Below are experts of layer 6 (counted from 0) of a mixture-of-experts language model. Rows are named router (the router's row for the expert), down (a neuron's output weights, with its number) and show model dimensions 144-191. Each number is 500 + 25 x the weight over its row's rms, rounded and kept within 0 to 999. Numbers have three digits each.
After each expert's rows: "comes before" lists some tokens at least twice as common just after its tokens as in all text. This comes from a sample of Wikipedia text that the model never trained on. Tokens count by the router's weight.

# expert 11
router:469525475447468482453514483538518489497515548476471498486488478484514519481519470461515536505525480499511496494492468436489500509528490494478518
down0:535459534502485495469460498498490495489515468498495479486539515484492481511484566515502499480466545522502487487492493485437492478534474483477526
down1:470524507478498510491448497488508515498488543472524496505490462484492482516486473528548528514516495461483481489498503478515511529484521549526483
down2:493505488455486476483491543504479527508508473482511493529503490500473534544482420449538502474545504505508503508499537498507526458495506526450502
down3:501473507517513534496485501489515525435497547462486465537509499484513515494495477509506455510500466470526485475525504493456506506514529508487530
down4:434496479465505490506456499527516466538477487505458519477483528457522536506492483472480532490522473530499486501472475487476481468476523522493515
down5:521515447531546490466463506490556492514525511533483499475504452476470497479488505521506517518492474504513484495476478473503479534518503434502538
down6:493475537534453511491508484490538525469546521490499478499512494446509474519467460477508464480522446507551546474567476473496488496522505530525528
down7:501476540493487511448517495474534460476502491521513520514533495537516489502499483484497486525497510510499511509491507466481508477525540498506528
down8:522473500492510483456435477543509492523511506456504471517497486529504524463508481455465502471504480524472473505499553500510508501539512468492494
down9:493468515506497520501519520514482492497476494512494551490534505460517530516432516495493448471508439499546507490502556483513465477499538465480462
down10:486513513499491511538518492486529486487540519486487537530487504544473563484487469483521502485491493525523525508527473534489505488512501518480496
down11:466479488483470528502493467481471502521532524482510462514499491498544518531512528491533519512496506467489551539467508512538497482491563523494514
down12:480516452534514515482541494453505503533536522532510504471492459499515542468514503495477433478534494522494515510457483483527523515489467487501510
down13:492532537448485485485486464507460475495509533481490477519500443538510545508493507475542526493523514520512516513539485478476492509449509514517530
down14:526509541489525494532503533518485542475467532490507452534501531531498463507468521491497488460522484516494470558527489544505448470517502436506477
down15:472510521568488525472490529498463501554529502476535504468486513515483532562505515479502507485519492522503461520457491522521490516529509498455512
down16:544475460477518465488551497517528503531477508447484553522480481420495522503536524506551533463493480511493512491505457519488501493546488547496515
comes before: "9", "2", "0", " \"", " The", " also"

# expert 6
router:517548493464501455517483535521524500512516503473515523496540542519484510440521469460521503485514504523537506477465508509481540461494484512515496
down0:523503514503486501518520481502524539446458522463535490487489482545493484501513466471505490505506507526516519517479493508484509483483495518475448
down1:465459473534496498458474548461494472500473507497517495490483524540489553453444502514532468491508501502473467470485475480522538476483508515523500
down2:491526498467491468533500529523453502491468471506523527543521459515499535478533466504503511515474505538504457472502503498506494492526533482472515
down3:475529530473519500500511532451529488482510489525475490499531504501495491482478496547502489533417504518498509537518455509522493481435512488518513
down4:459487469504500522521496501535481447524513514494479516549519498472499479516474483470513513502487498536486500538501527496483488486508482514483521
down5:505544498462502463524503484494519535487514520520528472485463520542509489473522484479505490509519489473458531528546517496489462530501457521522491
down6:485519530467514535524497477520497520502514502462427533512498531524503523441485490483474486458515491508455522520507528498551487497546474533509493
down7:552501512535513495467520474476477488509502524472498421498467549521502501507528497542512519541515498493453483512540508495513464554486518472505529
down8:517476503461530485459553482509492497563497485522527535515502529503478519512485485505485515483462482522512514513506526521513487526495534510508431
down9:433459490436511440518500527516508460511538534515492518494494541506469527503438461517493533519537528527536505514516475507480503499487540486514505
down10:508518496490543482526486507474487464500515508510510525570479494498552507519485539500560525484496514468506485545492525523498512506515491495470479
down11:501506480489497528476527458493536526481508447498479505459463480531479504481513505476491500504548474511535481499505495441479482494472519523469535
down12:493519497481508465506524530518493477476520469483457452513463472492470488548483489502475488474479523458490457507538504504481495527568527498481515
down13:459509497534548506512507471496506492519535522476513498519524497487528515501488522472513474465513527515498504518477485486469480457511453515488492
down14:478520477545573498483500528516510478518501493486504468448515477497490510448498537508498443495549487502502491497478548500491492488493477499494498
down15:496477479489477487535497542513512427487492509533505539578535498494480480509460523516467474457521484520466467540511496488490483453513517492525512
down16:522505466464518495526535483495513469471462490516548504501499511557444569461498535482511500486519500553519481504470467515511532518458457500479502
comes before: "1", "2", "9", "8", ")", " ="

# expert 47
router:502490496506523496494517481517503485520495467522474486510530532455459539502507546519470521475496513484478457481474463490484534493482485455523508
down0:531502506534528492527511491486493519531580502502512514475441482534499490480492464483513495436505533511522520489491497516530470453524509494525505
down1:464526510538495531509492463496465471487522507493490543483462429544488546550508544482483480492496512506523508512473497492495497538524510481500546
down2:456527497481469506477512483478457526489490495534504493462459466503493483488485521508466456488471487534506532507471497482464485518514509545509492
down3:508503516496504542483528470486492493514497525534408458549492480513479525509498494545490502482490511455475501542498510467509469516575519534499514
down4:498504518486492474536526494524528513537514488514514499535523513489486508417516524484479530506517553516480517495489485505485516516499523519507500
down5:501462492496487471525486519513484462465537458482506506507497503516504567506499546481550539476492495446488484496537503513533501504523508497532500
down6:473555489494515549541504497515492492520520467532504483546467483476479488499491495527480527503554495505517498513484474480456496483459481477468529
down7:493504566521500472522537510448480507472513471509483451491470526473447537533496518497462518484540479542478494503484481498513451492478474517468511
down8:479482463528510476487533472549522535515525476496538453500499503467487529532471488484498496521522486525503492509491517473483549470492481425490513
down9:546525493530480454488491461556431517511528501462474492489482500518469476527502516530523539513493482475528500484481508487510564495484533479494486
down10:486487484515508500491504476513523522505483498489510497511514480511461467500485492492501518485478481455535479534493532459496506504512506509493509
down11:430506515509492501501509467469543477491465479520547536507469522490514509488485485507471496519475479498492469469450505543502522464504533516521493
down12:512516476482505484454491455467513517511446516490510542507451522471457502518438514489515541533511486518523467510469487479481487527505505512507493
down13:484481488466528536567531523485476487471543532524516483482517472455465459507509515515519496497521548478521478477475512512487535493430498471526496
down14:513491513494472493512469467460499469525493520522527510484509540454437540503504497520480508471541500471520547466501517489491470520494513528437538
down15:505514490504464497509474455496475510484525538525521522469482557543516507504484509504483467493486481527507556481489485464525489497519485508496450
down16:511462489542491496530520502553481508452546523520491518534468491483478497532533501463460522509510487501500511471528476479491523509495535510535531
comes before: " |", ":", "–", "|", ")", " –"

# expert 40
router:522491495519541554485501528512505439509468495477486506530510478448540508488490488507468513491471465480504436551471485475498518483529495491494485
down0:467504538465499503476512480506479550529500485477507488519488485489496520478489529533504492522486506514478459488539505437519494468488520536456450
down1:535494488503508498500502492478518546518526487462506468547510491463504529517520573521445509505502482508496491526458484508506486468535506490560516
down2:484492543479497506492531489483512526497514506556507502494474458518530449501535462483442505484488481492482461519502480433466481479553550509490486
down3:509489513476498495487500468506507556475498469460502444485491517490501424496478452485506494515502486470524505505469474508459477505503505507519543
down4:505517516484496465501470497497522498491478508486510457488508525508488496502460517504558481534469540485549476531514512490523530493451502488498505
down5:490533490502503522474504534547470481521518546526472527500518511519459496487499512464517507512512468506507494491531514527530500473491515499492472
down6:508519505510448516477505523457477495536465497488542524522544480447466482524520511499478480502485504481508509500484491483498511520506516540523524
down7:483510475459454495462491498482451532511469532500495504495497503462511535478496483488519475504516501508532461494486519517485513463484558500495509
down8:529492485507486483490486508497501488500513509507502485522449478531507566509535499487479490514477515519473541532515464528494504463495532479495496
down9:441495556517545499525464482486493526494528552555497549487510530484516530504523523506489494549485525513507486538523495513516490517502511533489510
down10:509512487510468527479472456451472504520488543477486508441427508508487447559447428504523469468475464497475522490498512491495535515522504507500464
down11:533490488481500483574504495478491528542521462467492502507482508464478465522492504497495521483493484518477461491556523547504494468507529505518468
down12:539518480480494541503510491493492486541503509515496543464509469501515518476456560501535520465482496466471496489472505470522498512492465500509496
down13:511544496509444515518493516456552465497479472485507542495500488519510470482497539480479495462491472502465514497446491463489499466539495452455499
down14:515462507518494567537499501488456491534467518512501559516526483517510533498521500498485487467523512519497479465528487508486496515471490544493492
down15:486469513485475498486505487490501561509492525510473483491538521496471492507478430499504507493504500484449513489512561467515473507490495501522517
down16:516471523497504543491487465490530474484479445528500478453512479480521531467573511523484500486493521437461500542510535470493496559467467488514503
comes before: " |", "|", ";", "–", " W", " L"

# expert 19
router:491500478476519483503494522516457445477497472510511514522487526497476567471499488510509495492512464505521465458507526509485557508522509481532551
down0:448532518474517457513482474522501469501468524508497490528528540507492503500542466506510507498496514521485479522508495490471475477503512524477504
down1:517526480488528505456521523488500480490523480510494474527503450495459463507527464511534493490524494485499503525507516497465461516494521467465502
down2:490502454518500475493489516482484516500525508490517528511529504524491518498518503539531482499519511519493470517486481497458513477485541460542500
down3:462476491453537482488423488537486490528544455511508485482482501484480528478502475514458505479529460481537524450483483513495498540494563519509477
down4:518513515508498496481516517524489524467514506458527504450533549489460482459497490535459526537526516496513498543496488481501560513511506514502520
down5:529490500537511525530501439539486503455479492478456455494475480510505451521456503483502486458485496501553497496518516508473471542489522496518524
down6:528461511465517507514469516509527500529489506523522507508466514503495479499539517513478519494530463506524524548489491520486499494507491517515496
down7:466486531494450477458521513506549525527521506505516483482532513467506529501532487471511498532534528492502501523533494491480481462514453529481497
down8:503535533490494552495501525483537503511477521513484478532498464508507503497475497493491491509523473503468482494483503501447504510483504500508472
down9:468452467487524579564518508507533519475491525533502493533530502467483498515541469505465536486473509462535509480513496462480500517491492515498487
down10:513495550488431487477512517540501532483474486518456494500479486502500508535494503460504486527537464465471517493479516479485454542510470495529509
down11:480544477506516450480514454522508494461551536548519524449520464519518507462476488505530510468506497509485493529466443495501495511523529486491498
down12:459482501472493492560489478512526475479515516535474501551486529507491473491444498472528509531457468493511532514491463555516531528500535487482497
down13:470510459504520485480547548506491504480477490528499499511482511540502524482489524500508481528503476513508482492482496546503480487490503460521472
down14:555465500492512508513494496473506499490490524540472509529511452547523490511489491509522520523465498497474538525500466503540496526506540507485506
down15:505469497526540508493502476519497479490515465507511468564464502466484493468467434499491520499536468494498491511508492527520531466479493519507523
down16:498489482491481445496503519516514505504518489504502511537484547521546546527525513490494439484523495528536475489502520478489443523483470484515496
comes before: "\n", "1", "2", "9", "The", "born"

# expert 10
router:528471518479495488513487486478465472488453531518531516510487530474463489467504533547452508516495544485509512509474496502499502464449558489481501
down0:530489459505492497481542497477488528522488527550497532467510495526472548483500494486542449513514522502481483469505540522455535483499517529509548
down1:514521452515500544478455551462491491475498543522479521499496523524491517562454505476528487444482496512532493537519488512486499481522466509479508
down2:479512486528534464493541523504538505491518515467503501481511507510475469437499467507491540503495462536499449499503519474516485508499485459517505
down3:519531500503524499534463477496492512475479506484504486497494454513527496514523547523521478489523510499495530519492485490463508503525514469530507
down4:504530503495492527510487473480471509483507479533542521482502502506497482492472465474522431482545462511472504506515510512493469502483494453494495
down5:505543535466502511438519500512524506498498465495525524469489543505500476509466529554436504467467509519509535493497486472480469496519482493496495
down6:495521540493497530479477464511466473527491456541471496514558486508463518503478559510520460532477509509506471516523498474458496473483451469480509
down7:490520496512479456460474510477500510496489495488494478552496495478504512517500519496458485540518491500465510495448459471541484503492523534533483
down8:483479496444457536473513538518515491488473477523559518519506512507481530522468500502463523536537533537505488481483476526495513511491483526493458
down9:517505507516484504504494475496460526463497479471508470482501466474513486502489472466529531523474503521529489486501512507457502469518488530480550
down10:521490494528492524526523520498550501525485503538501446527501459505512477468509512508504485474544479522494507460496503529489492492525487500488445
down11:508518463477471416525525515486525525516508513475458494533483540493501520474496535508514507554542528528479499493508512496513485515518504519500517
down12:502525488457529457463508488559487465498488471514499504493510531486504522454488504439512484520447504512503476515528541522536477465482473537501528
down13:491517520486532506506544535432519530510489496494468536504474522480513504506559518480474475553452496503524487446509489503570482526496484499493477
down14:535475536514517528544490490460535520481486472458478483507513505485456515508540511459507506478512506518493498486480493523495505490500507484531511
down15:513489494549543486550538464507486487515526521558477497473481466522524526510495490531510481469460485502482450489526465525504511512522536505462485
down16:537537485512481497478488505480484525525513557498457480473521508492519468503494493489482517523527506493506458498542470542508497496448525480495459
comes before: " ", "3", "4", "°", "5", "6"

# expert 7
router:498545470490518460521510502495495519460486494515513502497545549466489524497491503488514506485487533482518482518465500541504525492503526507537471
down0:483523469491447482477489488498496463496516524561501492531490520511496493506439531461503480479502521504529489473460522509515529487514526502548508
down1:457515527479469466505529552519508510545461506513507465469480480520527521505449521515522474517511467480518541510496521489523544497515507519537480
down2:440523494479498479443554501490489481478494508522526468483527508501442490529461490477512524494464509488469519467511494507540506520523486536457452
down3:520502518527491484469478490486456483494541531474503494485508459521540534482518518505495532485515482474507540482478494516518507436485507449525502
down4:493499516509524522503488477499477515529474491512501491524522492475514503492487473490503541512529505481487523496547481519492519494494519543507452
down5:552499525477471530456506499479514479513564500502495534473486529537486503546481480455482487514527519540518511549520525504531524514531505498502511
down6:553522538535530525463540474509482526531549484476551474485482474530484480501518500509514507474456503523495506529502529494476510494521477512486531
down7:493504486477497516445541526476558527517452501508484528489483502509523502514507463484512517484531459506523494433473519501556534533530524540511491
down8:468515473482510512493542521560515497448485535535495500516525506470473527480510535516539517472474528483503501521503524475528495492505518484517553
down9:508494493482522487480543453504531529494527491506534447482518516474460499502507494495468484475530532525483520480502544488542485503509503525480496
down10:505552502497514490506513492521460525534487479514538495453532471500499521467486499519505513490529539476498495502482519465494500563554479533484488
down11:518579472523506480523524487474497497487474508498472477532537530526469435476476505487456465464511500559515479508498460534461498455497490494521457
down12:499478514495492452509470477546474498494495517501463486521466529479525493571464502513513486531503486544517494473475472548460498477502495511528471
down13:483534512517486515522508468493495471478563538507527542488520545512501521486515433520508502532539468491507508435529480530493504482489502484499482
down14:518531433507497527520549487529522480499491499526494474507527472449485512467543503526520498552473521475497508491534476460484509490504460513506507
down15:506514470514457529493458512461486486510481526492500530484413456514532490515487505468508489484468503496519483496551461516516494499500547495554480
down16:524508536479506454504450502503521461485555520527488494512514514504470473512514484474499455468519523499530503546509544496496499518526499497516509
comes before: " |", "|", " (", ")", "°", "i"

# expert 1
router:502491475481505467527521507508507481511509528487450464513492546509494497460479532534448522534485504509508451490493505520502548497501474475469499
down0:481516452503469522501547562504502546487525541513488478507490445476490502523512499471478518491528545506497528512498492515479501478549535475511488
down1:531527485518513507478486528492484518543506503451525504515540513479517502511476514502532475454501503508520518440507503510499496494537448469512520
down2:462501503488501536467517511487477532485484491473530502523509517491484498537523516509476507512479474478460499545531497443524466510540516499512464
down3:516509485503509478549523481524492483515511522448491504529493501519506516542505496489479526500503505505495512476530499479544453497453467495489471
down4:518496522509516489508474472525505525512487520487509485490479470447481480519494518489495503499498509501433468497498505469474492512525506459501496
down5:519484471470508475487487478496484506523511493483517435492506486530528538495514456490524504512492514472466505530512530476512465514487528460509481
down6:506486513499463494511501553569481476459490507485480524507509493483533466508497484471502529539526482509493503480538504528492503496509500534520497
down7:517489477563523488504503511485478443500555501484495500425533478500506476541471491453515523508516464551525492485519475504490479482476493483482458
down8:469491499525508537488499495520515472474481478477511465523508496485520499497511489561505492463487510538499514532518483490490498545432482488507499
down9:487484534534541501481513477498482484491502454462498511499478487503515486488494525509464476494455508441510526483471505523520527539516512482453483
down10:490455497530474478521480492503490489496520494497522510522472522541504521481487504472517532416469506512515492474502464488568508534532461465537493
down11:495526488488488496515509484523513508527460494494471536444531478510570486550463473478499517546464512454493480497556523523465461530521475524451496
down12:500514486515554484491463495538502514454512471521518492484534547460475511486505479478512516512477531482467487502507506505478514463497481488528524
down13:494491498515469503487501524554522512509487461495449538492463522509475476522461533525502500497503511525500520531476509550495499494540500489535540
down14:456492427496510510462476488508507516521500486503552476506526508490542484500442479505490509512544508503448511524465478486517469484476467521485499
down15:452504495518477526535497514471500542513485530507518510509468451473537535482485490524516489506476520472480525501471485457489473495482484518515471
down16:489517498490479485505518490514527499583515483476530516474450505470494488483541502489520527481511476514517462440466544529515512511497583496515518
comes before: " |", "2", "1", ":", "–", "|"

# expert 16
router:490510526448516475516539506543501483477499528523453529511478494519515496492456544504490501494506495503526526490485482512519487524495513471479531
down0:498537516517529489549535495512520483509503528445581507547468488452506532513493488519495467450495505488538472516507499496472494512504541476521475
down1:479528495521489476505466508478511530487461483475522483471500536460537461517473478504517514532509507506529507504468532516442475477501510567497517
down2:535517456478517522542475515507450492502457501465506514492523530467455524508489475484513516532482533532527481510516487477519507519518504493553503
down3:471495521538545513477463501504500470523525477453512504560465512481472507492513526462451477471507521453477515520496496530507468492553508499488495
down4:538468508483488504465471519492489486506551462497460485448500535483474508520477552485505502547478507516446505489529481495496505528536538451482511
down5:513483488466467491492509480538453460478493465531486534542506552493515526498511503516515475496462514515476488528496515493521473494519507509474492
down6:487440469483490472496506513475531461523540519489501530508497479508503516586502494502510498536479499493466533466483509484460514453471541501520522
down7:496495500459496483548513453528466523492510494463478524517536512539478436547487556473527478524473520491549525483541495511502489523479516506464492
down8:507496486484463501503534495451525453526504492451475472465464490534497521499505565478475503492561491481533494471510480488485476555480489550490477
down9:516528509469468488535538483488471481496486521562541528533516470480483535470479512535512507486512537508493504506479437488444513522484470485531519
down10:519491475516498519425489476507558484484491495489492524462527510466434522488487516484510484534478467531466491543522491494482478474471493521536506
down11:493473484485495524557495479493517504501543494502490458483507485493524450484480463470489491458469509495491533483500535492532525457496526473509472
down12:517497538526527500468567466483539512530484489507495502525499478496471486507496528533457487532498515505476545511556511483479449492534484500518478
down13:524460508484499500543506513520487502482494518572517525500478493513513492572485468500496474513440500522508531462463521483462518516494529540490502
down14:495489516492529467518514522484478523522494528518493449496520478513504502510508476490511530517474544464482535500478547458484479521501543491528459
down15:535488464494490511532507522512488507492453526518487503467480529509497480492519508515541478506505487532484463490544457482514487482559461533482508
down16:489540515516529554491537475474495535480465501478475502507440505473482529510522437489496528497517486509494481505488507531521475526503486469490526
comes before: " the", " ", " a", "|", " his", " an"

# expert 26
router:530467493492531511480508536531506562506453494499469473502490495543489508493487475485498501485491531520484459506475513515498501475484464500538460
down0:501467433487497477488460496507501505502505495516528485459438515490495433516536524500519513513536505513445544525475443507474505482523466526470458
down1:476501530473503479473539487503474529455480482534514498490523497509517498544474513493458537491485525515476497486478509490504502503482516421513537
down2:485504512494504505456513564482495510500531534530541504505502467483518485561520502480511477490526478547502480470533491497452524513492490567505461
down3:474490491535458485458480465466478541500547456540506471491482504502514566484487528465506485456488493503479472460456517530516492516490477485506487
down4:510477463515468504492518542509457491524477518490518475483475536495478534496506477492483514506540472522492496496465458495490518532511522526506542
down5:520527514512496519499486476470497527562453526495505486489483492464460510535508465513482522489502505462496497533505511536551518495470455527466490
down6:502499480513527502478465526477521442490468508504541494481511511506503491485526512522541518477506470475465488509556453483506487505497502498521542
down7:478502525525512546549523490493526489507469523530487532484461525485459467494469543482483534506500506527485497513506508515545507507477534482469525
down8:548495495517517491495465478518513508475479477526513542462489464489475481528500476489535473491490501466513478462454496512466502483506514514529519
down9:500479474453486529444516523484482487493535510511480475514482532540503466500487468521454537475532481466438514486523509489510478540493464468509493
down10:525495492490512537528527473511482485545501487519513563508486519485503488568507510453502503518528516528468521511528504471492516515502423468507517
down11:492471444467446490473524513539499500504468491486507494451488492494482536498482516533521485515495520476519457452488517518521486522520485511524464
down12:466507523488490506551498512572515500543512512525569522478534535514476474491544501501533494512504517495505493479499495479502499501480503506496499
down13:501476480503488473504498522471475482502467484517517486486484501482513496512483502484466497487490492509498512521513505495459518482477496555482524
down14:535480493519517480455462488514529461487509469501470467503501497528512497437528505480542485459490508488496524483473499495508494530483491458506467
down15:506516534503499456482525475489514495531519523455544476471465503486479472479527483521465548454518487522507485508474503487485523490504528462504524
down16:469504496488531526492539490510485507513462488484501522505493515508534470520474470519511476485487479494541460493486498471495534536480487498442433
comes before: "4", "5", "7", "6", "8", "3"

# expert 18
router:497482527469530497508493525526497529489471517525500466486535482510485478495491513559470518495513545487526487479475461510510526513503493495533487
down0:480461481431516493476517500556485504486481469535519568481473512531546502532450516459472543523487444503514517496508501478476503531499485470525523
down1:490508520488449536504522539599494449540521473504477487491521493512532507508508469510516476494474523500534468493520542489485439507466494517490474
down2:518502516534455524509501540427504490535507487474454544526502494455518509513517477491506507525486503484538479511552549482492497508501525517503492
down3:502506509507514531547518495487507510502493471529537480507514502515474501474513481473484556502485521501522522505474530475515489464476491466475462
down4:507570507501500473497511476495514513493467458465522535542510532472480553463525504519523564514543484491506487489482511501514504516497483493513524
down5:506523497448473518501490515527524497487528499505462513523549470504465510517490511504533469497473505497503487489558529493479552485551502498457511
down6:481500503531487426472518484493470493477534479479494517483533493506492481482515443488497507503500479446503558517481474518423480510474497511519520
down7:481480508476474478492519528458492486522494489559474493461492503486508506513490506499450498467517488549516546527526507541497537487510475489504530
down8:499546511514524518482547540461482485484509524501562497490512471497494500466450522550517468502535512490517487535482496510487494490477461493492488
down9:461533508517522519541482492526506472513447514559458488481441507468487474487447520507497478518488542488506526513488488489520487511476504502478493
down10:530556484503469487542475478501511478529519469494509440527469470487486455515517533494486482510523529535521463481515478516467464479515524485476471
down11:508470492481500471486515532491514456511462498521521520506498526448465470499505481486514490533505506515486515507500542497467477460474541479522490
down12:501479529534489508492511496520484518491518515501516493470487476511511547490529508531520531478493458515518531494444464470496493481506469472541507
down13:483501518457492456511504553556501497499500488482519497488490480516470503521484441500539545504526505481547482486464502468469470499496448488546522
down14:528530524505465473518467508517495510516478454487474513510528502507448488488536492482528491537515553513476502465529486503497496515478536483502522
down15:489481503522488553510515526484466510473509539468496505529487550541488536537518484510485530487462488519493511513501485462525481507491503488461490
down16:474492470521515518497487504536493493539496527496510449463477475517527529507510497483516516488504486525517502474525513491485509486512510476511531
comes before: " |", "1", "3", "4", "5", ";"

# expert 38
router:537464501543474528469495469485494535498514505538507492478512482520505485505488558488516507514464532474454531516531510477499519521532488533479526
down0:471513463542466500514498499472531500479485461507469505508469484471473473501475516525492497517504451489505492569474536489526519537483494517443501
down1:512524482528532480470499467527491470522510489531472493491498536503477456498493523503500495524480490529480494462537488482536520454487528505524482
down2:528473481520480451529507537488467530532477489526546482501530534507511491475513493483476516508448483525526465489496522513516459500523467509525512
down3:483433502505474509505514487510496518490508515526505493517506508561482480525489482523491453535482457476480489501500512500510480508549543460484464
down4:519472498536519504464477516518504464513569455493497523494467452519542486514510533493488490478500491478489508513468556468464500436485540473528525
down5:532488502528495477463473512478497524512534513506526521449489530495490480548514508457457483539490489468483528512508470474536445526516501530507482
down6:459518469493508461513488545499510577471472490543507501471490554516497520512491475478504460563518520447465529514479511516525517491508504493439522
down7:489479523509546489477440491505491463484537481493431537515469458489498499496477521503475476516493513494498499487459531503479508487501466466517530
down8:516498479485513490485458540492467491488504560486495509444513479497496478514494465491514530549492530476498484538560490506518494515513503477513461
down9:506535512510506463500488453495467485547497502518501458516456548513495500503476533522439512469510521493492514497498477491486459532483525468537471
down10:524473469503491454477507511521472498521500470485530456505515477515487493463540541534527464460545508508500507447518499452472538500508510505502508
down11:507501520440494512455488513531524437512489527445503509451518484454513533504482521489489488519483521490512484477528461464491472514534517531517500
down12:483503500502511485523494527485460475529505505496544492508498479500493533500493532520499492474518482485493516463486487486509524473500472504485522
down13:532474470472496554518507502487535490511464488521466488519476525475529469484486494532492509492517475527454488498456472521455500535504504535499496
down14:497452564522525488491498502474528508476491544485487471484516511491490517515498531518473539538487469500486469477505525501521475487491504517539482
down15:513479518529494495514459493535485521515532486515488518514529514524491509550509522512469481494481529517519493522487497498535503508462495532514503
down16:490473530535483507438508496502508478507466486499520498491542477519508496470435522431503492485478520484508463535515515500504455571494488495493510
comes before: " the", " ", ":", " a", " first", " be"

# expert 3
router:448526513466485555506515497546507511489483523521494488508503531491483496574491455459461537500546442533536522499518502478526532513480536492500536
down0:537464495492514519486486486498485508482502492536535477521501473515491477514449511500471521465501536493451488530479528524517500501543471510468516
down1:497488449543419513507466503497484471485463469470438504517502514481499514487527550489522529467510450503524499522534513495505484526501471502501506
down2:505485531474515478504480466489559517475549502488470515504478447485513506460461510489491487487495525458503552503455516517445480462520499487504487
down3:507471498471492486478502531514480472459523511505503506500521524531560493466542525524528482490486497474462504481487494499463513476582513489483502
down4:498485488482500437541531558523439487509446540460493497497486556527484502504510531471500490511491525513504482503492505505545498513513478513499492
down5:494523481520532481570463504488500510475470476531500523521491485475462513521453489469507501513543468501513513534495521574478510501446524527457493
down6:499533492501482499503479519495497503517490452506484515497477499490457468530492525545465488567523508465506474478468484531518478501511501553475536
down7:509514491480492476487501520466498494481557550499476527477505492529507493525491528533519447530458504499509531502490501512472497496469482497494497
down8:485486459487478509492451510521512519538513509502506455490527484471478475449542495516518486534474467509518502457524527430479475467507529506489535
down9:464449486535506515477463496467532553479555533496494468505476482536426543506502503495520494514518493496526517534491501463511488523512438483484485
down10:554506494509576502543531468523488480489470492472521522507489494532491478502528528528484519470507471497456508508539494498537506551513500462478507
down11:471476484512492526548535477485441491510493504536451521514538471483549515530506480477522518495524496477494498511490477542544532484496546517542488
down12:460517459478510475507475515495507491488545493518525531486522511506531519530518451460505528480464481492525464481492551469504521472514549542490517
down13:505495475512505451520491509520473479474511530529487555494505520511529501512520493480532480490476498496428466510495526511547511459527533499440484
down14:481509515518492500512530475530472498505496466513496530531555543496435499502552493536468486508489464515490485540529505537518490480489489455518494
down15:506486542527489520501510495507517510511523516475555464512487528502495512495481531497526535465493519509526461517497473497488514480510525476540513
down16:516512485527487472472520465482507506467477525509441541508459470480501470524439499518505500561510510482434506520522553515494503496472505525533505
comes before: "2", "1", "0", "9", " by", " on"

# expert 4
router:508535534482488511493497512475522514512514491518506501508491526484512489516473507462449510532521509477494535486522496548485489508516548496469467
down0:513447508499508509510510486499507535518452519548488454521558448454498445483518555526491475486499491475474511533506498491469511503514461500526495
down1:495468524490461526499507453539497515482540484519494498480531489479526493496477530509502512523498528502533502498514537456520485487486515473535496
down2:485491507542491451469509496515505523487478512495524511495483500455485466501514481502513533539481461503488491519519530539524477512496491496507483
down3:553483502504445495513514498453531509475539520480493473463489541507495501491491542512512504557466499478502490509534467490534460459529496521507464
down4:494483513511526490454494459436528516491520497521510522521510516464492491479506469472485511510535462538464483489490514519503516495480482521454498
down5:503535523507495471488487518482487499508536506483548531510477513506436522510534550481498466498460507525491500511501481532513464487515474461509533
down6:474521500502451486492495546561473492507514467491518502529476523479460470487531481490521443479509516501557556475476506494512515499502538517500497
down7:525463515450524506485513489545505528498462490571499524500463520504504512541474517508426513469475532511523549486462474492484496485521468518502548
down8:488505521475518497474536478479480523506503553481476508536491507518473496483438494487497473471572539485494473543517515497471493511474499538479503
down9:510517545491505533534495505517501487545481494458493517485450536546466479515435493492479481465505555497512550495480498507499513481487512491481466
down10:471529516484494470501477541542473501500490483496517523512541531504521489500562503498489510507484479479477422448511532530535493468522477512504474
down11:505494480527466492481545470430551454491491494505452496528484504497482497503453549483527502491520506484522480545476458508520502539492494545521507
down12:459487511523506518481479529517565480491499466499482560509524472483508467509492519454491490511548527497470520473465501487511503502493504459459522
down13:483472479503491470505501518536463491503504487502482500517523513517533464490496508499475437482516521499545532457524517518477534526472478497477505
down14:532484538515523501505463502475504514497478508465523489561508502494529501481481483517482508489517493529485422503535545545527509479472529452506475
down15:498484524529455538454511518505487466458473501513449514527551469467522491536514486482502505476520522511500520497454502489444520515466517498438511
down16:524487522455493510453503472508491508508514465498445455487475536471565479502480511516508476496485505511452488525498511476508536492469504461521489
comes before: " |", ",", " (", " was", "'", "S"